From a checkpoint of a small mixture-of-experts model trained on Wikipedia.
Training: a variant of Muon for the experts, 7996 steps.
Below are experts of layer 4 (counted from 0) of a mixture-of-experts language model. Rows are named router (the router's row for the expert) and show model dimensions 0-255. Each number is 500 + 40 x the weight over its row's rms, rounded and kept within 0 to 999. Numbers have three digits each.
After each expert's rows: "mostly gets" lists some tokens that are sent to it at least half of the time. This comes from a sample of Wikipedia text that the model never trained on.

# expert 7
router:488589516507488472492461414470510472509494496493535503534525540578492540531467466489519453495542503586523493568562462468495552499483536464474530496468518475550596484551488512548551496537475503455523527450493521517452482463515506525503479513570561544490596533476508536524468530543527535473504518468501475542499549449513518492542426449535486453467503532545491521470510552487548518484497485481502436537481447441470367477600513492518518498529505443523539484475510520467504473400546499445455491485520563519444502563492502540545483520527394478478477467418432454497516435458486488459500456443528578514431524496452575429509498554501495512523536503531559451410388525519467458513523534501478511549475506453490481599523510506452419522491590497502472587474435503493470492546470502
mostly gets: " (", " \"", "==", ".\n\n", " he", "==="

# expert 26
router:491455472479500530477508441490489515471531486545519471521440487534522484516378494536576466459491502566537492518484462457516504505430566388470522438518533530519507491480501535516502498426529494575503499477473468474519481470512521421464508471517465598456566600475519515458509522504508469518502541486500515509452488579546532474514416522570469498511511398489503567481442518456470496500493500480454455475570508527478460552534487513477517484456480488513480556451503442474543558459529531556513546427492511516410613555478493459539502514469498535488497453482504522483484477483465566503600496470497501534555478507547492530499554453556505480556455523587478531512516550446546514444528509539462502456551432516512499558538496418499481495597601494450568533414479475501472447449481458
mostly gets: " Alex", " Ha", " Li", " Kar", " Ros", " McK"

# expert 10
router:493557519469529503486522520511496474400525490506521440472516532530519491483534512498499473387524432523506484500454495560537521469523510444492555501498571524459509468494503521492559464493518539544566517515492572507537449602487472553537475513486455369516493506537507511486461556566523485512534535464505503502479495533529492460524539513547581451472495494450495483477458550482460580555488496448471483518564485466520496502490518439517476507519540531505552503487540528492490514488540534503516514388561472518450429472473488486547427448553479495515508478490450392517393487482475481592584561462522531501530407485516583469496483537480498485490523508487523525482467497493597494444559512505509445503466481451525489537458516590346468562522527525478448501521442493416450519479546503
mostly gets: "\"", " one", "\",", "%", "==", " Total"

# expert 21
router:493572471496511506512413502487503535418519503534531466533496542493470387471360503481564513474521531551503500599551510466501518534443460500426514556529521624538533528484492508511456439391547536594490496503524466485507507520489519380507503599472486523464547554467469485499464529509527471520514504500540578527368446534529478466482539527537459473456580493511479522456459495441461487500504504442478483541568495490500471479454487490463554502488492534509529531441488521458541491487522513497511503489560518546459592522389457477500433483517470462506474473500463484515580492487511484483517451419522529489526539482508539508491496423493521531569458481539479458488483489472545512481480509571502486500499505465513494541442501524478445519569566518499513527473492450509387509498486505
mostly gets: "ew", "ow", "ock", "ram", "ob", "ep"

# expert 17
router:507586537553528517533506481555449531526526510524586482494468512477535538537550475543475460467472505496492496448456498527506465500470540495436531391478525516536583475551473571549503520557499527490473497524515561530534507567518465488502485508510505415488507530535486528545480495409536508446503484497427529543471507507498493497537470498476472386504503581483492551444509487486414526515519449504511546465475490481406420456478544411532507526524517538515546505507534515465498489526632470490457538431546537474448477436440493569553499435529416420508439545524484469536440488440473427513482489516479549517429441507535528444497539444505535570509529455509558469483486490506493519560459508459490503492489444503502524522450467567489404487443516502548456537513434533497439429478479497
mostly gets: ",", " and", " is", " was", " were", " which"

# expert 14
router:505546466530500526526495413520517504457542467518551467546517475541534449502515491543581463466516497604543497504528474446509506511475478411405552491427490539494481476480513500488461411485521491547475534470486460484523510488498536420521480520452465602419546584500490434522523505518517473526527526536489606514511505577508536446483510514508484512496597505460483561541419516444479497498463470511500550432574492495459427519444467484473494477490467510545518539468486469414537517458585485516537517447496524562395549521447452433512478506463467462505407478507492537471515487496530564469589506483485513511491475464577473510477558482539522491520435436572422530484530539465543536451504498574480489455500460551496479487485484441509554508578550519449503512452483460528461477512462491
mostly gets: "l", "k", "h", "d", "j", "ch"

# expert 25
router:519477501558541512442545437472477494500506487514521469454481466432494450529537464526488474499435457555542465473555523500503457494515512475426503482459497472498576524479567509503533478501473548490588512544446472527492491516493488467488496517473447495517581580454498484528486502484514422516487490431496499543463427505509522458511513514494484512499530457480512471490481549495410509532570536514510441580515470403409440511574486446509563484419515488569520493515481543537490529492572456454427531485543521598475533423527506473542559489534596487496494372439471422454493485520470557515540584473527607505485452495541596469457471474555519462503589522514522463474495534474523484553510545464471530484545497468484482474500494577472408522518541519490497552529484506469454444527501498
mostly gets: "|", " |\n", "\n", "\n\n", "==", ".\n\n"

# expert 0
router:482513506497468495500527510429487508537505540491545487508484538563545421562379485511506460512487459504503463580576478503566551533499539479518487444568466462520666509459499484545620551500455498451524494524490619507468505531506465555496514523540577495477547499527560482526458495421540550475461478470400537489432469611502475522503477514556503528462502495554465501473443535481468520515497488506474476536477507498480477503543467470514539480551519429511492536486495504495477426469600477500439500454500531457483492420446559537571476470524497460548459504486504539496509505428472404520487547450502494554467548548489567467479567447586481545505476479539511504447441479471526531491506533498480506537481496528522514484508532536483431523467497526501484490495507471523493463453400476
mostly gets: "%", "″W", "°N", "°W", "°E", " mi"

# expert 11
router:488578515565484509520452561437457513467474536524465471518447519463503483542454514553496510514461362468548498496555573529509525569470524481377543508428597521486568487499509495504528466414513492439485500467462468498519472492531517500505480463473450531496529467482557522526486524590521436469446499500503503439505480517498503519462470519496468542498513471570505509536502520498563478540465540495458527500531556402418529529539513492552552495445494456502515549476530485546493523476486521437437528427493509540511522515425510481513510491507439499536525531482478524478480463551525578474521551522508530514397428529571603540423512484504519495517519472553559473390427497528544441458495500464488535560478514531489491564496477539446444571563464518522401522493531506483544507506473480
mostly gets: ".", ".\n\n", ".\n", "==\n", ").", "==\n\n"

# expert 8
router:502418512568552511480563492397469498479488511473565483481427483537558463583472458503511512518457536452507490570493463481499517476544507476497484399476510493469507567471504477534560441471451487584518582541519476502503481562503489479519482533558468374498529517511536509493509514518487467455450525404493452514472531534589516473493393514510480470494451472520513493595502527538381502564526573473534538607529498542521499529524542551457479494370513473497494543487506511460486517492495462460454500378516499514481436440496485513504464428582482449534488478511483509529469497494449463484569538489521487523466521522539451533527540501540513486498518481536451539545516464494512484529538495507494445498475500451501524473516527548449393511528547544513496528492493484580502444503443488
mostly gets: "ers", " team", " University", " States", " State", " City"

# expert 16
router:484578490503504512515502414463430437525477517517514524505560477550565523552546479612492477560472401457530506541450530508566471479453545461480571476527461482490470507468518519538526450504475514513544547489528508496528477494494471599493486485593467456506507516613546510491503487416477460482421589447413492503489530522568511467449508512500582520488508543479501456553472495517395542478521477542496486437458438456507536533581557488438404474420519508509487568469517506397434496491506430498489482483516539509430462540461460512521524466630490512501452493495497526532433504449461456486475524474472519494482467495489532531560496515519524503476507437431540496491486516504521460543498514507510508492522516456486503550491507573538483527522530551501506586564450530525482491498457523
mostly gets: " ·", " −", " re", " Total", " win", " pre"

# expert 1
router:471471502561491529505505423505471513516561502532544491588514510527540489521412521495537470511522511537521521504491428447514501500494513383420514408497491486502531506452496524524560481448438472548483530470463485511541469498504524443473483454553526569431533564485524499481527520505473456481444549530435553554529486572525552473527445505526449531505541470475506556566478462489460513502489482535438495448559545511496466516495516497508483495453535452528512538428479473466535527448515562562481505396494504561455606530455458436509465489479507522549472451501477568523503447503487549500572472437573434517480448462523453579516560473521535513515485519527466503522524518471488482411542561481451433470532455553499499584516490487519458491564629482469566491441477447474458522476542457
mostly gets: "ak", " Me", "ai", "ae", "ana", "é"

# expert 9
router:489435496463505516525462548569526480460485459527545489515532480513509497502399479536514514440504468536527523568552462432513509516459502519471530524496525540494586536509535530483486397476547576487435518530483466471484495508495497428577441527461487518465523526479488457496512487492511464493546521473530616488364479578496489490515537527598495484490582451641515547441511525519430535496513527518526532547544465355518562582460482444435506506427479473456503529435542522475499465503523452490488455504515473558506565530400491547514437558554542525558485482540498464519520512446497502501494482472494524511509541449561585509456488485546509527511450421518514548469486473493512520532487496540481508516485525435475493501443463469529504487535456517481516454483486567503446513515483492
mostly gets: "_{", " ar", " pro", " al", " mar", " ro"

# expert 5
router:475494508443493542448500513506512494462531477476586486506428502570520506464409517558540472447507533552497481504510480414538453539525518416467542476548534511491492515501475497515537495427493500536507497476521601465515481490517548433482504516512529416484561537492485472494523494447545461493503469506490489488449478561517466490485449571596454481497493444492515518501532558513488515533487572472494505541557459485515541540510449450456468488489549467497479525482506507514488511487461492494476520472481481496433544475497478493494473449463539496477508475509471571481516488549454453506553467471498562490412428519609482506436593530530530461540468458595483498595385500490582577429520505575452556529494478442500535549524480515460473550589581543457480593460496527507411531434515490
mostly gets: " of", " Central", " Corps", " Council", " Department", " Committee"

# expert 28
router:489424492535530524477480411515503487446528469512537439513484481543578503552422521538599439514497493520526513452492403405524484552511533446462514402491568503517503507514518507511532496491464449529522534500413451488506504482503536439488465439560450570424560568504504524491484512554482467477472545492479458532481486568557537511503394516555512534509529479507510531542490482495456493469517509476514483442503498452504529505533511511469473467416522504492472558413508468478506538476498559573525524477473502520409589583506505502509488495470525504524491448451488524525493476465443526503582476482530462507480396555513465572488566480499539434499493529534456523561488518489570488454517500523462448442533429474498523566521485439512519476597593528495504445442466523483463448446511474
mostly gets: " David", "ie", " Michael", "ano", " Jim", " King"

# expert 3
router:465435513522469500473437457423533486505507487536567523483464483545500461488384488542495478450506426473516489503487419469535509502527543469475509441509552496465504513520498522501600552493464508511573500495419562484422459570518496508507491482593551491467512526498501520482529514541498458439501529472475510474480468560513480526499523515518472423465462477589544551582584502535499452553448555546449563500537475458480577516514537461486528469440570437530528536432556494569475469490502501521533489469484489470477523562506532533532522508519545578521535481465469509501506496461501492447507487509500486537425371499524462545419540473523569459489469494551483568556452468532523510475506494515460512460511448489473461529551471491394516502528575538471481537503506535403514529413472428
mostly gets: " United", " Center", " California", " Street", " International", " Angeles"

# expert 15
router:485479512476490539489530481525520455511528467480584482467481547552510444555419466530527453488499431486495509580526406421532442494482553499541496493543454528495603523507512513547538519492534503557570519480451486465465522487518523463495504538519490454424538564547504427437398503474503509534491524507510578447461475600528519508491543495599520508492508411625489482520501493506442560533508512528466451506500491474573493485503508478507535476491517439505486546426464492462508427448464509535531470419521511517455618510471515528508505507520572502494508456481532484506520479422499469492459505439503523535447455533538536498391508417556495504534431476501476521420420466485558520535459481553465475482508435495503515545530466500515523540496564523448519561485482498469480448447496463
mostly gets: " A", " J", " T", "″W", " C", " E"

# expert 30
router:499596504440486492468475477483485566561523539435486481527573526497520426525498498567476459467508467553547485425505500488498463532469541493452516467482563474527505531560536493507519548508534475494478474504468620547516527512505506478478459435528582382503481524580543474515541524432523478514480506510478469529445549512514496495570403494582540362500483496565522507455521598502493498504489408502464469521523477486499521505519479471383441467572500473533553530486484495524509489441527459447442521530459508483503515490491571470508489482582478483484496450434503528487485467531518456517492487472537549510391376569461463512478534513510501540515530467495570424546455544495490448497493521447476473540518477509490507561499474539467462501483563549510489508414508498468511482496460489
mostly gets: " of", " to", " with", " for", " in", " as"

# expert 13
router:509487482471544528455457475503507536583469555502508499503442502630488531498510490472534472530468454439561529484534517418524436484490512497456500466395573477476525524488592459505468444526463499442570462500345476551492494492481491482506473514438567551490578525468494494497406536445497488525511475462401568469508459511542496467460510526520475519446474509528495503527534584504448470535513421501487532564496539451449524502490528414515588481582494491516474506541519498516482510522528500376447513492507476507503450480500473513546460519510437529491504502473505543511453466481508433503554522423480564492532588517532575425490484480549477532504537501552522478423471514514504505499521499457521481509539521520531523562517501540509423460509500527519543484495505471434433490417470491
mostly gets: " |", "|", " |\n", "\n", ".\n\n", ";"

# expert 18
router:479522530552496509466461575375495471468557491489575497514493504543481480459456484511508495433472530534509478524532505474466511537472457452471497491510587532493469536494490502559489560521461552491504491542494509450411502499523509341547504558510512497485479472486505481489457497545561490496468488492496535492429455496522545496523499547572482481479582462595504485534529609469535487527481540395527476663536441520535425555460525579512518476520535478538474488457544491548511438479533486513448522526563513475460490507474502513467494536533473462510504529505461480522480485507507455546461520508535465506503515506503502470453518512523494525525507403565459487542473537479543496399457491515503457514498488465472457539521492538432558575505551498509445572451483539418461498389461497
mostly gets: "'s", " new", " American", " its", " main", " w"

# expert 22
router:494545494542506513503501514445522481528529460500611484487529523491503414464481506498492534477484506502493481551541517435485507499510503488518536469449575555506520504565542525522501520463544556418472493572569449482485480486538519458531451532433554448464453470556475549478517491533520391489500497422514602475337447523498510488539421527559510434446550512542531475422515529449443493514489521441531459608558438473507587509543538503478504500429516525518537545502548531531489497470520448476428527526558455509441513500384496479498455496488501429536505487553483389511512509499528524534482461487537516483516487486536510483510557463499486504547456440530511502511514488521559475498509511462496527572489479513502494473467445530478483522514499510486510428438458529461389528505546553
mostly gets: " such", " other", " those", " working", " being", " many"

# expert 31
router:491587552515492483504443511463518556570519551531454492603539553523504454501561479545459487518475471580504498495509533522496481550483514517412549467480522470518514505574544477492474519472538448440455486517522586520465468461532520540492475511563517496468516458550504474544505518450480517499468509468493503482511490499515495488563447492501447400464481516516511477438545522506503487511483407429506492626566488467498462570534567531448468478552518460529537473484494520485497513498528486497471521466567545461479523481487482487510468494543463504545424510433537501526439493495437421534459396494565463506417357500476550561552522471509506547559513496469555448465501526497461450438527482445504441536485508480475480576466498583500519524524592524479523514437524562425478528460466524
mostly gets: " had", " were", " has", " be", " but", " where"

# expert 6
router:491500509530513499513457494521514470486521495562577494499435507554475428515503471483515533539477466498532494488530460486494472509578515486525492443495536496489555472631463541514543596488541581443523476522500491512412480488556481418620489542465507500466539476495512493498516495489567495479433471506529521489476480539481497542490429518481451444458522546571534567472572490472490491580504448454486465520513488469500549483422457495522538507506545482489549548503513524497507423527526510492485500526573471475462461514372513524520504500521440418555525563516493425535405506503484418457521497497495517551475424507555525500365539428567498545516539463525562521445470488517489449479464514447492526539486494521477485459496491534557438505478494502506445417541479577417485479493468487
mostly gets: "\",", "),", " them", ".,", " areas", ","

# expert 20
router:480600500485480527466482513483492533589488497468508536549416573528480395497412490555464517480453434535526480515478423518516563523506481486504528482499507513474507510572541510513505548450533530522457510557485514486465492481499511512545446527513523431467524530611549519509502518419492449508464575465522496464531507483526537532483436508477499483498513504509528474439572489495518512526517486479491404535519468458461466590617551474431453481539529486517542517494499484502479495525490470513397498515515563483496582541466500475517446435549543501528471511527540417516420498470473396548504479529547472531480460514473535521555460472498509520528471425484529490481466532467483464535560489480494435528488534470502526485494499527475556619502573562508541456423476534400486481509406510
mostly gets: " part", " out", " there", " made", " that", " over"

# expert 23
router:466491487468539531489490445502494500464549501522513466533416482507550461500336505526594444438476516551551504523485461466556505528469533381465523453506575545524515491468493521512506514456518490556490515485444457474504502480513526372447482459550467558438580568470495515440518531497490469529474528466496525486428468559549534507536450504560466494517520412498511556486494519454467480504489498458444453433581506529455450541512487515469514465497494479503450547434490405479567515479500540577525529475465501531449598580488503505551504496491510521492475444469532505486481482471446555489560477489490491503548464514524486542499526464522509481541455508539478528547503519456546518446504493541466507460543439520518504547523496410498508506603590480441536534460466487533436480451470456
mostly gets: "o", " M", " B", " L", " D", " T"

# expert 12
router:487461496398519524485476531470519506473492501487523508528507502533517579483525507474477471505472349494530491533543446478648489483460536478509567479543484547453538541523558507472523343524482588455480527517481558487482517525506487513537443454533557538457549501508522455472423496474523473482469523500490491483448501521517483471498526533581506497490526520515467459501454507531451555483527530497562456496573548445521549479493567474492477524484515452469492520531507482488474505529531553431406461471524511506473472453485455526505454541549533532481442538460484471492403463463520426526516516454467522585475485549567704439472485512487495517502476463477531497507445519496546509486476481482503488549465512506538469464497528516504505551562511515496563544520464499495465465430470528
mostly gets: " —;", " |", " −", " +", "%", " ±%"

# expert 19
router:504453532482497513504458513413483460436469549528507466520515471640522443516448468499567493456486496567511484484427527455520566563460550457496535544560563546523476497480520479525480442429502499496484515460456526447438505548530540519524532441631493511492489516492546503516498496531552487486450574470506427534491476531564522441446473549595531509529466460530490486597450613460462486498478557499481517457521444453484480521446539456483478492464496476465515529442519504451500531488557434515519545502460529455472469485471459526461510488541434503518474495403487537563456434497486490519454557464542498498454430491531480520469607505531523529513535501572530507489487516495494470400527529574520486508488498467480455508509489454431556460551514501522458571476500484485443478434475514
mostly gets: " p", " d", " b", " l", " st", " g"

# expert 4
router:506445478494487483481499517371485487496509469481541492605544486492487467501458512544452473533454315473540500546552541489595559501523498507494482495548532597491544509530610517495484416493450573463484548556486562460476511514486481470456458473475544522423531507526503489455483488505497505522494483501487532481423451533510518499528453494579502495498501554481509484471437504529511509528511568512517484509547511512478551501538524404506477470420527501510508570447542501492436508457550484450446502370520532539500505525508520492477504533475535533514502523477513489452524520476495549522504506501477539558472508478643645486499502481486512472519482461482539501459387517479544511493485492448464495488504504470524487476537521515390515475554520531450463543474478487480530526504484507
mostly gets: "6", "1", "9", "0", "2", "8"

# expert 29
router:492539451448512567522531484473487477503506535535520526485551508533564592506487465540519485478473388544469487443487449436574456484445513454436619463554478538495559558483474473493499439469417438476540498552445555529556452506478495540464467517596524466491494532578498542480438494446511484519443547464462533526482499575541524497521528496540502491434505501444496522422470595485448519523507503505458460441565492508520500492558481492471525509456532439534506541522490488431437496465493455469551486456522545554493544537460457518570431495528494509437506527529475509523445502459469562550540476428498458475530507485485521506568438519482504517491506449473524558551457525475550502531542492514495513565543520500489547470475524605543517572549525560451562556542511511487456433508448470
mostly gets: "'\n", "Career", "See", " Goals", " Title", "History"

# expert 24
router:474553479544530518535497393480454527536555506522549510472474481517584478502485506597485426544481493527511495425481469491507495522443509489514475439523447550467497519511519587501493499530524499542540525552429475507519466541506448497482481461465474363462464558455503529505483491441465486489510542423421539562529483572480525515515496499588475506525590483500517545499506550442498589550561524556448479474497517487453461500471564532486488441487503530548475560522507494487489474464542504542520512509532471503496544450474506468514549421491493414499505477470493530525528540452496613506527609486442517490484423581534467433483567511500515477498523505526472493582500564458518475506512523466461511479517419471493490610502491499419486534493510509477418531513530518502515397535511438
mostly gets: " County", " York", " States", " London", " India", " California"

# expert 2
router:477554474512463556552468537557488488513479468502493479473542504596570468483470477554490548490500502547525513500492509439501565525367500527520520535498494599488514557495509537491498466493525529454462515519536526513491479498482479536587463582519525448486467493524501434519495521499517491501542522519505659469436450458467497455503540556557512460462543418524508513426518535530475575508512467473529483542480472458512521509470520517464502494559486460511553533498535576448489475489554446414457491476522452579490562432419454521507495486581508478570457489494501464502505496441516508516481474408485466518463564439502559466465509489463497549538488455508508467477521503496486561542493505486518452553492473452459490497403495530476550618524471526473546570508494573572406482530466488
mostly gets: " that", " which", " this", " her", " new", " all"

# expert 27
router:502442464509570458512506406425488519519489535498475477448485483468515559477484497545505465588451448525534503459563466455501462505597524505529525441429543501478477502457547493448553388487441577476535526469534562561493506534461485470526478518517513547550545513489502516548476519367462499474493503494471457527492512550513520495479507529455488497518536557507508486505482496435440556520547434496527530515548501420510491521511523389450507500511552507520533495495540542473452537525525493369456492476547534529449512369524478531520470495566542463486532403474461485477493489488500535501529525494485576531491457542555530442436508500488522473456540525557504540493473512502496514570523539525505418486507499470508506502486482526394445581466446528514448494508438494444512417502464481
mostly gets: " |", "|", ":", "==", "\n", ")\n"